{
  "d_model": 192,
  "router_score": "sigmoid",
  "normalize_top_k": true,
  "balance_loss": 0.00866,
  "init_std_router": 0.00651,
  "head_dim": 64,
  "init": "normal",
  "init_std_down": 0.0128,
  "lr_head": 0.0179,
  "warmup_steps": 361,
  "final_lr_fraction": 0.0,
  "batch_tokens": 131072,
  "doc_mask": true,
  "train_tokens": 461400000
}
Below are experts of layer 5 (counted from 0) of a mixture-of-experts language model. Rows are named router (the router's row for the expert), gate (a neuron's input weights, with its number), up (a neuron's input weights, with its number) and show model dimensions 96-191. Each number is 128 + 24 x the weight over its row's rms, rounded and kept within 0 to 255. Numbers have three digits each.
After each expert's rows: a language model's description of what the expert responds to; "gets" lists some tokens that make up at least twice as much of what it gets as of all text. This comes from a sample of Wikipedia text that the model never trained on. Tokens count by the router's weight.

# expert 30
router:133100142190135137093138071144111122156130161134117167116107109129166119119083162137132141115076090100146096091115121110134122159124115075139109136157088105125122150150120147164123114178123143147130126164136100130151159091101107102131123053129136157179158080140148118110156158099132104107
gate5:127124130112152112088155108106122101156135087103122146082146146122144136133147160118164089136114129092141103106159129125146134127134130125138155158112153154132125136169109104156156137106086113142096120124164107161138185119162138094119134112137117103136112132151102125107084145178121120119
up5:112135149118170125145126170145142155084130079145107133173116073103134161128143163163103089122130121169129122116118111100124124103126167148109132164121134113102156168134130154118167168109147130072153152132101133122151149173114146123155179111101110149096117092130124127126124142131142147140
gate6:126174137105134093103146154150125109114178082114124109128123152147110068111135111177128124149101127140115130119127112091126146120139141146121119179160145134125128150085129158176106127072158110165092115126142141125165129109072144151123117066145115109112145126141156118169124123151107118135
up6:082108138114130094170134095115124131131129119143116098150109162151150130097157100145098156092141095148141151144193146142146147119157126160149120109126136156105145110096120143148093136136141131059134144129164138095090119152162132135100135134139119121148151133105131162143095137126168155145
gate7:132119133154112132123150095111153146058134115154174118116093161134162125140114157144085155118093108096188098151113136155097155066132121147143103154110104145129109134171130079111154101111153153136132163148147124150130187123119126148085110103103118137102181096100086102122126098142139138107
up7:161068134145114114126083147182118140110096148123137135136114125121120120144104125100125126076151192159105135099133119119139156119156126140160144127112147136106110104124131110144114145118161170106117122114121108113082150162174089121128111143118123091160147191154125117128118139146154076091
gate8:125182143098153142080116135126147142113117152130148154086117158129120142093085101095173164161122074086119134129113136143151111169097106130114112135150149114180116157157128105146152106087119123130103120127072183110131115084119108090134077121123125155103151156054103134119135132138160091171
up8:109092139124083125167132135184109106100112142151115095141177133121139135170143164145097160113166141111148109121112169116149123097121128155103139152117096108099152123132134088126124113124150113126110124149138098133071149114158132150167143134105113115138100125134155126154113130134166142118
It responds to: Whole numbers and leading digits in tables and statistics, such as 14.93 or 4–12, plus nouns before a colon like release and company.
gets: "1", "2", "0", "3", "4", "6"

# expert 6
router:145093174151137135114158097093151128151143127106114111114140109170140127132100159123125152106067134094129067132128098100123129141098121092119131143120114116108117125157093125159144123130131099149145143099144122143149155093140103096126111035103103125163163102162145094130125129144091136108
gate4:153113140147143154179133071105134081124156105122118162111151140100137132163105168103127145139147137111102107145149087110187104147130127130165162054175126106133095131180127128130096114083117090119178121109123124115074158115158120132112142113116136139179153078116134131124143119130118116146
up4:154167119153148111127132117130164085104104145122125089176119170128142137149132184130118096181146126126145117109140096145131144150113119131118123139152135130122120141140131115126101112103136113135138168067174119122113123116134136104129144165085089150159095099093169140119097124109153147101
gate5:115102159113144140142121161135159151114121144132172140147143164138117117179126161099160138162128117095101110148128145109089120116135089119146106124105136105173172178184102143164133104090110122144114150103132148121136113054133121142163097064139100137131124094121141126142151155172118113144
up5:138156116132151132170129101090124152182130143084117128097098158097090164143129085145111104102164138161160141097122132141157142123093133142092120109116135102099097098164094125130112149151100115134147115108113121138085127195110120132137120120175125110159121111154125118075105111114147172131
gate6:173132137143140120162131100127160159138110143126123131174120102084100159180114100154116146109137113136152137156147123104156118167122124077142152140124152112142104148102133121117141112100078124083154127111130140137107160137136132082147128131178145116125159094099144129144183129137142137146
up6:111141147127119147122128117118149082137128111123134105142103162166161137109142142141153149150113119135115130130178123111149117130195157120105137140115109169112152147135151135069130076151146079142134138127116130145123100104110149121098113126087112136160140114100136080125095157127132136142
gate7:146113117146144122137125165150143080100134182148136141104138126137150140118144130149121145153131154166132105123132130165145139129145152167139113144140122140132146158139120106120108078085132141113128136145133083086125158136123141117130106129095134150121092134099096105122176124093161107112
up7:136118127138120141095117111168146148122106145123127112181159148168145073133095156129096115207085086109097120101130143125111152115099136146117104098079130144086203143173128156150100164133120152112136087155134121146133115116132105106152129124114128120116125094104099119103141140105077074120
It responds to: Single vowel or short pieces inside words (vis-u-als, Sur-re-y) and characters inside non-Latin names in Chinese, Hebrew or Japanese.
gets: "e", "a", "er", "i", "u", "o"

# expert 17
router:154116176161148131118138146124130123155096120097137104116141164124117087132068140138135136114090123108136088114158108098121167149090131104181116153143082098147093141112090175165092123095162091095146147124171098135153139107111144135159129132095117175164163129139131082127138132140112121142
gate9:168105155127133085133146132149094100219151135138141138097158147139117125163132127070150151150168116112153154116104156181141111145109169128092102090128133141154136111128128116105171120145112125147093138144131131132071127100141110118108082135142129140152141122139170129101114149159105128114
up9:108163132128081107131125121103160117158178096141142141094085129174153135131110102133163175095121143150140112147147149166115132114148175129110171139163137104144144120105152167094123105133132110124093142129115092143164147088162139135146109118127128144128119103052136125129131154165121104166
gate10:122128118097144111119163145119090144073137138133100148112082163162110105129132090160102170118120117109153133117107113160128163132134138150139101130159164079138124092143122115134126095121113158101129155072166144082167123131114111113117087128140160145153146114142126142117120156119153161133
up10:150128131083145139170147100139096121122083143128093128133123138108104120135116125166135123112102145133116133157132074123138094143154172113139143142146164099159130113136121099154115127151075127127139150119146132114139120105171113154152132143102160122107106150109125123145124081087171147161
gate11:121123128185157117166085136164116187121153095127123135176123111123129108111080149127098120155104121129148124138114084123154123134121119101114132171138124136115159111158099172168114102156107162119165102146124137090124092140149105117141141143154136143134108140110136117109171076106111124120
up11:176141101137141099124120133083129138140124133159152133098067129120105130140113090126124132168098125105120110092148116109145124105106134108103133125151135114129151175084142126101137136144167146096070184097135081118125121134156133101141127125154116124181113149156160162160133151081179181127
gate12:146081098120128184160155134115138152111094155156120145180124129140138163158117093083157145149112147142143130106152121139155119102143121147099116150127173167161132108157157101071118110129146098141125132124118117098129146117147112083135153160131134156077140119129108129140159148140116112159
up12:153090126112139153133116125142132164121105171119119120118125165099130133102119095097123126126116127137115115065161103136132101140181152141136136096132138104139100131112153169091149080082131044155134139136170160088122134124185109140105142146087152154107118136113108167122167121159111100163
It responds to: Last piece of a split proper name or word, usually with its trailing space, such as Thameslin-k, Har-old, Andre-i, Krasnod-ar, -ford, -ton.
gets: "o ", "i ", "a ", "e ", "an ", "y "

# expert 19
router:157105142194139094114127089132137129158111160130123136119130125157152094147109110112137132107107109098145055123123117095127145136103108065167120139151120125140123166157073140156092120146129124119131142120156109135154152125137129120150107108115119184144180117140146090110147113132142125114
gate9:156138140119144121111114096141119106071100169143135152129127066126122129087148121120144147149099117150137125117093106138145122172128151112096143090113126117171126099111142128108126111177134153133144087128125119114125115128096124079147156117107136070136161135127141132089167118116141182069
up9:100132121135102150136097115088129147095056126078125118076109145109112096182098130132130146166111101124131125096095172132146133113128088157156131153123122132120162127115105183126147073085134139107131077134119114138092138132146120111114161131126134155149152137135124127148158121120087152139
gate10:088102149108150120144141085102117118165101142110138096092118171131160072118125152113128114156171132060176116128120102144084191138136109091107133113095111120147125143147088136163152099121125149132148149113142097114116112121132143160155145110156145149119151120120087142130131153113153103098
up10:143107142109130094174118104087137116134127110105124187073101116127151107121106130173127119132095113134146107119131121122143111100127156139160118129132117151110147161059159135193146109143142132146101141134138171152144140104144172109185140132151144154135093140087131153121132137164125138139
gate11:151144141094171187131143130138135085161156132132109102139182143124156139101159106146142135107121111114133152131123123128127138165128071148129125125137121130118107142137141130116119083126115159124139120138118097124119133116116138153150162123133118119135131088102125157134141141048151129135
up11:139092126127142128155109082122132135128137158122127142148122113122117106129094108141123186115152130122074150115118113155139125171098126144137128104164122139130150152098117125136101114122126139180128120169174125099132125137133146111107097123160160166130122089104108144085147111121117111143
gate12:131149127140107123133133157142135124157121108123133155130087121127119110120152100121144148073138128138112142079143110142146153127132151146190154086125127122145111084142101135144120105105104152132176154138088106112079142132123128166149115140170123195123171102138133100118120104107155148123
up12:135095126135083128132098140125145119053102147146131144137124139089086116139111130131108158104101139172096158108152056125116172162116157124120171099111120140156152108124116162122093110133114158120108140104118132086102132122096145102145141130124148105137097123166106127087133107139075098149
It responds to: Cell separators, numbers and first words inside wiki tables of results, elections and sports standings, such as |, |---|, Turnout, Result.
gets: "| ", "- ", "The ", " ", "and ", "but "

# expert 12
router:135146198137135130108153095114119122121124147137124164120131105147148132140115126152149171087138121101153109146102160107103125143116096085130109114118113095126123144142082146143126133146133142140143173118120099135118154132156144098168119037121107146168102107188155090106148121177139116106
gate0:108102146108146157114101130146118097163112078115132148127184132127099114189106109145121096127136114102138116134178129103184157121140182149138187149117135130132088109136143131142146090140118146150116087129141150151102121084094122131151112124098096096136157131134111113132098093117125120097
up0:133130159126120109164116178094125120136155116137111126128111116138132125137165125161117138078181126160139154126121121161082086130086087137074183073138149132120121084108131102129127086120125177124143134132115119094096149144117157111101120161152144142091104063105137128136123132134153128136
gate1:154089158126113153180108139156119139125185167159113111140129146159164066125169118124132153159128137065085138100103072122083100091093086148102098130137149162127123112129147116146132129105109177161101145156124135129144154118087121119118130113134113122151116136124106137124151092125131151130
up1:133117157128116119190134138107158114110103127145119131150131149150122145179104156131118124106123110120094122123143169138103118138128104115149094161147119100097117143114123147132108113113176120117152162134124134154148124145137128146116158136109157141168125189095090110137113107178095108116
gate2:157136104129160134131144102146136126085120136103134139110132134105115130126153168148118115142122148113139101115119091123135143151126178144108126111076136094130144142162101131109147111130104097137127123101122123100111165092145161102170181149082098156140141135134088149142060154154156150160
up2:155094145160096143182115156127146124173130120134161133108062124085167132110113136130106119110150117127090157168103148134139175128146131107118142104147124094135127129100149159151126089118118120122175146144123159140118130121138150098130146150195123138113133094140133112138147124119119129132
gate3:158136155118111076112170168138148119119123131114117136170145100124083110147098136151117118084136131116120129151130145099117152154124155140139144134088106108154078110089133151135104153103106113124142179100132124139105154124123138182122133118101127145168119151117145144140134141164127116104
up3:125134093120132107126160112088126141111058152151144120154096112105147163123140077143112120094154118098128128150122149103108099107117094114153104129118115130100137169128091100086151157134131101121173110138145115089123139115142111096162117112104161163111148109091172134128102117174147104120
It responds to: First pieces of words right after articles or prepositions, often consonant clusters such as bre(ath), gr(ateful), tr(ains), dr, fl.
gets: "'", "r", "t", "st", "tr", "fl"

# expert 8
router:153114148191128115113171099153128141149122142132120153141119120134137148154119146135132139094096099088146100137101113090100110153123101052173134131150097108129103145167102142130103129161135137100128179134130093157167190111134151119118116102133130175170145111139167085126135109128125119134
gate9:111122125188144113083161133131105142124125114117083090151107111165109114080051097135127119149120122120127134141141152139124119087150109093109134147147131193140142125109130158132127132165145103141093148156109107120176142128076131100122171121120123145131122069152151122068147108117122126107
up9:159123113114154104146099157149148155129123146133095105130140117153154142145081137182124149143117176146120147122126139109149168151150139100133140136128111159147168107111167154109112114104103160111089124158140120078132142131076099138131142126128160114164113125130150095094091180092123140168
gate10:111133178085140126124174111148080117152134139114147106123135168154107127114124180122131133151124100082139109125104159126127127151112094117073062126119056110127099161142124140144154110101116096090148129131126132126133156072149122108111098094131102150129175114124131073139140099139117099148
up10:108100145112137166085170105110126134168126141142110129093153134172162150096135128112139114158152134133142117150113107156147111139106140097128100110151119105148096118149112098136098172163116116118131154127107103138149144123156121125070142119112136155138170123105117141124144130100104122110
gate11:148126147113136116127145098120133116145162208151109147118129132098169126161145123133151115137163120103115114098107154129112072109118121117093122121148148122149089177143126160112144118149110084148144173143141137149101145114136106133096100105141168162101169147100152059154138108111109131114
up11:092165111079130174145096161137139131109107135106151133125123121128104112121102166126126136137092132140142123134140143101182168111123173166176146128100090132140125127110126143145112090106137179102137090115115143133123079126132154135142128121135109112152095125135095155128132136161126117162
gate12:155155159182151103130145142132099143131103092154133120156162126184128130154125107087138171136101140154139107108165144117181117178093162102111135126141141114153111115112130130159107144128130167121118153075112131122140150122100124151150156118124106139145129114183164102125136076174126152175
up12:092194120141174112135143122109122143125129102125113142124122129135123106122106081108108191165109139140145121089099128123142118102116128155163158125149100172124140126090150109129149168164129185163134119143100145149087131128060102096107129119154124125165128119170127155142145165139099104094
It responds to: Pipe separators, numbers, dashes and header words inside wiki tables of sports stats, elections and schedules, such as Notes, GA, Votes, Yes, ±%.
gets: " ", "| ", "|", "0 ", "— ", "1 "

# expert 11
router:148120135180115114115155099121127140151122137109153141109119126143153098150099150116159154107075112072120082117124123097112133133117122062179115135132083101113105127157133149120111155168157088120125141129132108110149181097143152082157117071139123148176155118135154104095175153144114130138
gate5:128114134184130143117101091123121094143131146142150159165084156185178155090115139103175126113106113133096108146141098143101084161134136070149076175135139128117143126132137132139107137126130106121133128113135114144126117094169166130134103102103144141131138158116098112149108153148176073140
up5:145128139158137135125149118132108146157132175140087160114119147100156127093176182125140098120164126131152105150139136131152137095136130096142094095095123151189122159144117098143114138129130140131139151115112163125134153097148081114127082116089170099088132144125114124128091160143144119131
gate6:091122125143112113161175143095101142124100109103145098111130134119105097114128140124130159091162124138088143133123172131168099114115146124133113151102092157091140121122119146142139143111120117149122130111139119069103130103115137079130103113119165187126139115116102091114127120160109106091
up6:084137129159123111152106111127127127170109146115127117122098128142107169092137118182114158136106098112130131115103146099148154151138109149107132100145109153144134149132129145128110124159130136066125105149138131120131097116148082075131127143150168101106125142156098129154102153100140144126
gate7:101167156143132159138114093117100152141166103120128106185171132107115061143136116129120148158101087169137124102134119129096126149127135094147178163134103119104140137126108118168102119140107158137129136116166056139139146087117135126155164117105096152140089165149159125097111099155121094124
up7:099110105106142099096163136125140148177095154136059155134128156133142146134144111101136097132120129113143173143079125109127093127119135124121119114067177152176096120146117097115124121124088151150144119145123127127139088157138140172064125155097174157088173156137126092120121139118156117153
gate8:158153133115150131161150118092130156114114108136151138147132145133121127131131136165159139063074101152157080167163194133151123123106104071123148175123115118124149128155116098144122145132172118100132116131158101133147142170136138110108126110080156111124093140140116148134142156116111142159
up8:103113131150126168096105124134124132144176131162087117135125179095114140139142121133100102123117106125136088141142079126187121118102135106115177149133133143169093119152116121116089090133130183103112156090143128138161139119131152156131151116163131091129134145112134101097095084136099129156
It responds to: First three digits of a year (201, 199, 197) after in, a comma, a month or a pipe, and sometimes month names.
gets: "201", "200", "202", "199", "198", "197"

# expert 18
router:160108129202149144143165106098130124124120137123110125144127121146138103132090173148139117104098113106138083152137129114116145152099108077122124138149077106135115137176124175133124126148151125139117122125133084153126161105141156074139144039124092163154172113153127106100156126117131127095
gate5:108139132189114106165098160126150102088133098113125121128141108105133145141101124094090117114070144134097132123116127110115175159137147103125165098131090142118101094133128130116140118114135183120137156116085116109134114126139153135123129120157110116150147137133099119193168175143139088161
up5:110090137143141136133125095106129101079093087092153112206165108129128100135155121107151114158097138115107107070090129140089131131120158130107104140127118102065176132093116119117158137121120115136124130133116100161112137151119156116103094116138100153143135091145143135142186120121158106113
gate6:149131118167144097158097105104126110108130180134114119099109148150134086154151104115134127144109104105135114067113095138091082168129113126128131114144145132110163152113103076136138107115105138115113138113134131120131165142157165107130133136076145195110099104163132100094073146119160127107
up6:078137140095126125140137117122128140150131134161126110111137107130162127123075147084126115163111127132118141129117142123113124144138152140108112128096079087132104147130143080115119114129104075136145119102118116082138117121143119127147113128117108142096099133102141110153118143116054148110
gate7:116157131147165122106194130175130134114120137165149114135126119082107132180170106148102105105138121153107132069139135112099129086096156134130147090166174133113110103117115123138127135135135144094117179112100152171114165131146145085123119146144125108126147109140149126147097093138164125105
up7:137126131114062130121116141117144126137160134177127176122152128153121127123147113116119146142074150157140122087148108141134100169109112133148118150131127148108142150132182125146085145130140120102146108121141070131129151127136095175138145122111135100143112143135142150127127120092130159139
gate8:125074153170147094126137098147113108108117141113120140148144133116099137120115157131115143144146119108144144134134144125152110191142159099144118101128085126090171088128142144124102145140177121132149156129099103143102088099095128112125099115130109150167130068133130119142141094143120120121
up8:122159132143154096102132114116133083089133106133128080164175171112135106124119134132134092150109160121129114115132120160129134136116145113166137139139147139146137151126096155128059118122125147159081144101131099178148122129105156156120156120115139152125142121150118158134122119127138118123
It responds to: Section heading equals signs, end-of-line periods, closing parentheses and table bars that come right before a line break.
gets: ".", "|", "==", ")", ",", "==="

# expert 22
router:141143143177139131111144099130120134150100111105125130112102112137134131127095179119128125096088091114137091136153119091128160151083092076123118098106085115104103156136108153152093113157147109103132144142117078144144140107130155081164126097131103202148132104130150106107156138140134126112
gate3:141126162109143163137162153091133150124118145104136072136156144127110090100090154168130162168136081106155099192128145086107118104076125098145142119121113093118127124119097134174122133096185145136118126158147144155143113110145124135161154124138078133123116151147143113150119149087122151136
up3:122150123123074126106145094158077122102127134143138132080096130216133173110143151110120134091121147126186127138149118143115083112126160158138099134121183104092126107136086158158134122109109092093131134105123117155113130166166170135130086101152136108091081133096129163099146134090140136156
gate4:106145144105159144131121126152122124085142109105174094126135123117127103114146070146126142108136126161138121103096099145157135132138166136164125098176096127153155121101118125099126159073114121129139130122127092169123131116083151162112148153119076185106077128108121151121141056133178151115
up4:180158121126145132146150094101104148153129151131115194135104127138104164113152091136124165084144151126152134072151092140177108188129118137139116115160144123115073129136111080121103140116120102143123126145146093138099170126113129089105094146124127126101093090121177103111162117142100131117
gate5:163136135144147132081144130115192128168106109119142116120131099106116114085120123114117123121137151129141109162132097101172135162091115126195141145109099118137100131115130153132090158129147091150121146165150127155087154128128126128121138117132093123122125113141144115101138155165088172161
up5:131123137159144096094115094153137137133166117158121089176190115126102098145165128111131135156130139100135115158080163138136093086133118148150105143124161123132135137142100133107148167154138168179143116117109153144126125159123115171119161131145129106126160131136167128113094076121126132078
gate6:175124151137157117154150093121135093094099110127154117111149129123112137120125148116121112171119120101160114139128135126154183146122143103137104121128114150161135122096072096152127130109119153147109120119150093147124133127128115098098147140137081155124125132106150163150083090123148139083
up6:120133104120090156126130121090155135112135116122100130130089113098134189108112145142107128127114146126137133116172128079187132155152129130141127167126109102122067102126120116124137108107147140121084105101099113177134137138112127157114168133146111123139151134116160117126158115143136103125
It responds to: Hyphens and dashes inside compounds or number ranges, plus ampersands, slashes and list-joining and, such as non-album, re-edited, mid-1970s, &.
gets: "-", "and ", "–", "of ", ", ", "/"

# expert 3
router:148135090190145136099142122137112122147136121114127128126132104141138121131101123144155132096098124097137110123124132080126139137096096062178129125155123107121130147164087147140104130179162118126168152083113116150127179095127153096157127082125106109180125103141149090100143144128118138112
gate5:129100141149122117100114130137129153101124118121156169141113097133138114145131142101133151129073133117137100165114126076130172115136155095131135129131128107145131170126154132152118122119145130114112131150136134126150171164099135068162133121125105118081135094137102114141148127098143107193
up5:142166131121129156149094142084165124129121143132105106144142161136159133105109145131117098100099104185146152134136129113140125126102113166139133132109087128087154105121117101099128161104100117161108107102109126130120111097112121180126145145151154133131099181085128154119130137076102149094
gate6:077121129131165111117145120103123132159138071141116129175131131170130141080132125138181109131166117121124090112129088077113136110141142131159096159116138150100135143117081148147131169149086114128126130131128090148181118132094150123122121119098162135117151097097138097101152169115148077128
up6:142133122106092135150117096115126127133150160197125110133135117169187139144110116093118118117119102109141123145082131155132097144125144147154135068156132129126136130145106124139093088128115119089078153132147111124143128100131121174133114129149147113107100142117124141158114119121155147154
gate7:146120157101159115129131106133145135129078167094135115100141115213134113136086136171163145126145108105166110146111162116121145128154108140117095131133094113173123148159154102160142081104165116096154124127130109109143136100148129105117120094091135161130142135090112095136133139112178109152
up7:162134127115187138110122112137134127117100165119148090138156107171132129085092128128146134140124122105166141121085110121129136136171105142124092109157118100180118154164148117132136033133129111128141130116114125120139130107140117148109133109102084118154100120083088107167163132102122132125
gate8:129120130178120114142126145112113134127142172128126170143109128129128114136123134104081136144152141123153098120082109137134067148154155103150127113153113111149174140161114128113136134120088106129164203137097126153102125105146117141131142114135139178093123150120171105105136081104118109099
up8:151119125195104095158116131139119132088158137108124165137109134156118137094104127132102180121111130142079121125124141139136108175141140078133123145150124123117137122107145158104141144108103131089110140140127132091122118113138095126141127128129094147123120111104123125064153069152136103100
It responds to: The "| " separator between table cells in election results, sports standings and episode lists, plus some past-tense verbs like won, played, held.
gets: "| ", "; ", "/ ", "', ", "—; ", "by"

# expert 21
router:155112167128143114133110100142145138144121125116128122124107141152155137122107143144164136100085115087135098134123111096114128132102088087149136131140093097105120158162124159151118117152155113122155156147129122162150164086119161110151127080146109120156157105143143104090153152130151121114
gate6:174103146134115121149107098125149084123121116106138146159118147129169124130157139161117171064123118109160129136158136125122154139156134129118099105159106115128111146115162081148093086130110113109165102147131169158109135130156136089129133119107160117149142082132110134146105112108130129139
up6:108162105127094137110124147085121136098143140074113155098137094101106107065082109109117105139100127127090132069127117169121113150128174118109131155064126119134121084113120131109113140139140152155093100143077114129178125131095125157135171101142119134115152127119162106121129146112091137116
gate7:172123129136112122123111184121131101149095118108092160115108135102145145107122101114134159131126088119127141104168156127148118150107093118110094138162089080110069125173148138136107115156106048143107148130158124117145141111100147129086144072129119118144145127127149147122127116149151104097
up7:091172124126133159129130125122110142118149093118134161159148112147119132150110164132131101167078132144102132160135113095151121136168153140117143109177117145144135129105141136145127092103158176093157137121185123114165116130095102150138103129096106120138111140097121114161176129154104124137
gate8:134132142136110109138144097150105195121121138153106188143076135148141147099110108109153191099136131133149103126126137084151135143130088114160126123166105113136111124146115136120126161132077145128186140134106125162111136140108153119153158086146160153142119120107162156111151137111162072141
up8:141117162123177131126130126113140114091096075149152123111127155116121133132107165138120138142076139138105120133129159126161159103115143156154135134162090112106143112124126092121146147082115150117146111150112125116189119098089164133141141112143129149119124140101099182097130158121145110122
gate9:098124132142137101153122105120124103130162132131193113105154137127149067157117105124128095121095118107118113118120156183092096101118128112136158153108105122130124206166099136178155135073110127107099137128137085133162152131146160098045080130140168149123099123140126106119143130107138102129
up9:140097098106130139110111141132133139141139139115123145134126106126108135131132144105108092164090120108109129078175150130171155115124143144148100170120132105141131177160118121091119130139188122124147083128138157119145143135142101145111121080051133110095118173154103118128131110118130106137
It responds to: Suffix pieces closing a word, mostly plural -s, -es, -ies, -ers, also -ing, -y, -ly, often before a comma or period.
gets: "s", "es", "y", "ing", "ers", "."

# expert 31
router:141111215136147105131142108117128125146120145096138153122172132120120085138100171104135122122132106099154096131100107108088120131093112110159132121144123076123129134136048150171152143105141097137145156100140128137138175129122142133136107115128115201145148128160147091096142135123125128110
gate1:134101111128077103144167102107117100110146154124149114085112127142122114075138119125147135117130156080128089164102160101163163104124146124090129159136130087129106178131091093157160099125112120129128139157139128124135128090141178114166087121139132112118152127083129102141084144095093127160
up1:123136134114111182132121129073106093089126136111156152124187152137095133132111141154110120134107153158142137107120097117087187143133150121135115134094115121119121097108147143166144176137134139117149106089152095115158129128134163118083110141117122115133111122178167065107130135113089139119
gate2:165170126177132125154115096134135141125121159134120159149113125162089124121130104158153163121126092143096120126136133124161091125126135113134119137142121103144118159132152138123120182134130125150155082124148091163144137129161136098099152109154180166162101101124121142113142124140167122126
up2:128124108142150172120116111117138035111120101140151104094137133093105121125135134137108103102126102137154135137115136153150147142101155140118148114128136153094154129141130084133093121133100161177097123138183070120155161152130135143121145130104106122150118156105135145132103100084114109132
gate3:130074140138139138137179152095132136136135140124118131158133134149146150130053100139134182148149150153170127098083119133140096127165115112092128129137111162100132087134146115144127152132150117088181145126100111164123130085184098089134130118171139141112112114144124127073134179160153091116
up3:119177158128156144119090151119143151116069086147099131135150105114101152146105126130144137089127110163136149123128090130112153172150123117120117155118125117143111088179158135111122124165198152169107107157124134143153150123121135123124170121121139162131085139190132137132127128181100144085
gate4:142093139141144096151077133105111130098148083129142158146121122108102107134089136110149105132111163150152106131146143161100100131133113090120100152146137125165078119114171108101114160150186111129144126113141092142122155143136075130106100125162129115102140144114164077121160085114150105124
up4:125116112150132080169104103116131162116104152157146148143142134132144125101109137095168112131129134141139114093168097172111122156135110088151141123141101130134129126128102132106149128104123111115172173102093125141127141117140089095109118117121158153134071175119126113128171128086162123102
It responds to: Pronouns, adverbs and adverb endings in running prose, such as he, they, it, also, not, only, how-ever, eas-ily.
gets: "he ", "it ", "is ", "be ", "s ", "es "

# expert 27
router:144129150204132106104124107110128149148104117122132159152121099146126099117104097130134134091109102097140089131098106120121135105097105080170123147112098086134105147146098159118090110141158116147145153150134111149129191124122134076136135127127124191177172099162147084089129112146146120121
gate4:133133137150140130135145139137125123095184140138127145131158121154124154120124146113153140158132119093134111162138137108143111176172104090135074139150097145134140158153105146153121076123121098106137168123140122145117119077136116127137090116115149126058116159110132136174123144129152127106
up4:130121131110136100108102099107111114093155134140088110158172121108160129072098139106125117168096118117094154134120132144168138136128108129142070154092082108085153150150114102111129125139132135123132161146110137135156065093157105155158129129120081116122131146129089151161151120110093086119
gate5:127135112148124120127102143103105120111128145113120125139155127141098103156098115137140137120128134124131144114124119124101146114099154118121151107195146088132200131103156164154128094156114120127149128099066145131157137143076147151125140131152130107127154101128114148128115131113115134141
up5:108125122117119132131130109119108127096158127097168126108124122092106132129127135096118167128084101135128139129131164147145132149131093100178135095144106140139110093115103175103117127117164206137124122158087138061091128085091109167135116121090118144126136162101142127101125122143153130118
gate6:106132148129149104127139109115145145125151126127134139115137142116146126115152119154115140115167137128121115105116094133109099126119124126111122144117108095129079103175087133109142172112054129162123154118121128133134153132119121151072122109161151134147149146140176096126145104074135149087
up6:167122111175089108149108094135143128131076120142090111148116131148145140185114127140150110129146123117159118153115123156122102122113138091182116127138132118152108145110170111115100114170148141146142128136108105131135096112153120110106130129129148157154109095127166093134146121072138185066
gate7:110094159173121108092109062156118141150117124115118136119152135108141127131174124127106155110112113131129087139114127088124113152115102073117096115122111140110162164106139125112167130141120102169101140113140095116181163080162116111113121125141130153135134151136146114097096121137100116083
up7:162153112136155126123151147106129122082149132182115121146133112129139115126113111096137125155160122097147139149160110162137128119126084158148159158115149129151039112166104127115096104147169179112139091153143140160091112174100132135122120133099124144127141101116118119142163154150169141137
It responds to: Final digit of a year or number before a space, as in 199-3 season or 200-2, and degree, minute and second marks in coordinates.
gets: ") ", "0 ", "1 ", "2 ", "5 ", "3 "

# expert 13
router:173116205171137143135170104148122131149130127134153133106147137158130099152109158143146155118127106099144056118079137105134119144091104117196133161122106123136145170132070147155122104114129099114123146095140089146141165101124184118129118122120122182158165101151141096126103113134122111113
gate1:081119127141078117109160177130072169117162134123135144159165153133120135127147151134109134108134125158119106127114100154095086128091091119130119131116136134115107128147197123139115125124160124114146147101141105174178135164121119167080149123160167136093120126147096106143109113139138071087
up1:135148149128115141123133105129135171140173109151083099131117128131122095071165128103114081151143127128116105109092122123109105131120124142104107150138102113087152161120131120101192104102101074139148114111127128138158120143139159148114133121107107170134116167086136101126134147149136105091
gate2:128120102141117076129092100116108106134120121132138115157110154121137161184112146156144123078114099154108136139114113147139065108128100129145107157151136136118103097101084156143144117138162127118130123104128106087127122128151160145110134135127145115145156110136119159143139100142136110133
up2:125150151112137113118162177105152122152151114108085100122091142089148122131099110190062132138124089126114156097123085111122130125085122113150143149126151143135086100098160101159113099125161143107108163136144124128105131122132130135129146124175121100154173121087131165121091123126110135122
gate3:124152162128101138148153099134132103124140168118148137124134140145152124153135059144137153130133118111173100122128096129142083166156139121152123110136155170171101053160144150117128126104120149156172162123114117125111133113161170145111128132151113134122142088138081118128158125167140112101
up3:121178153109079096135119151107177092104166146116158064117126108187124112136084110143184091104129101113137129154116085124078105092109115128130120113148107143127094111114076103151141162125146165131144109113141157140153092143135164127113114138113128101114128121138148120172149152123147137135
gate4:119110169224119121135119117120093125134155140133150154139104149128159111117115150090125162129080069085126093105134109147130110176125090123118125144107154131144074160109077147148102121136117155106131131113149126107100163100181121123131118101097157111126131128112128100112117138161159124167
up4:133144141155096119115060135159101112124193107122147168135140160139151091091147137107150133125130121139127094075148084143136107168102144144132125141143133162162154169103086141139111103132106181117094124122139145103115100096158099146153131130084132084122110126170111145152097118119136091136
It responds to: Past participles and -ing or -ed verb endings after was, is or he, such as linked, persuaded, traded, released, born, known.
gets: "ed ", "ing ", "ated ", "ted ", "used ", "ting "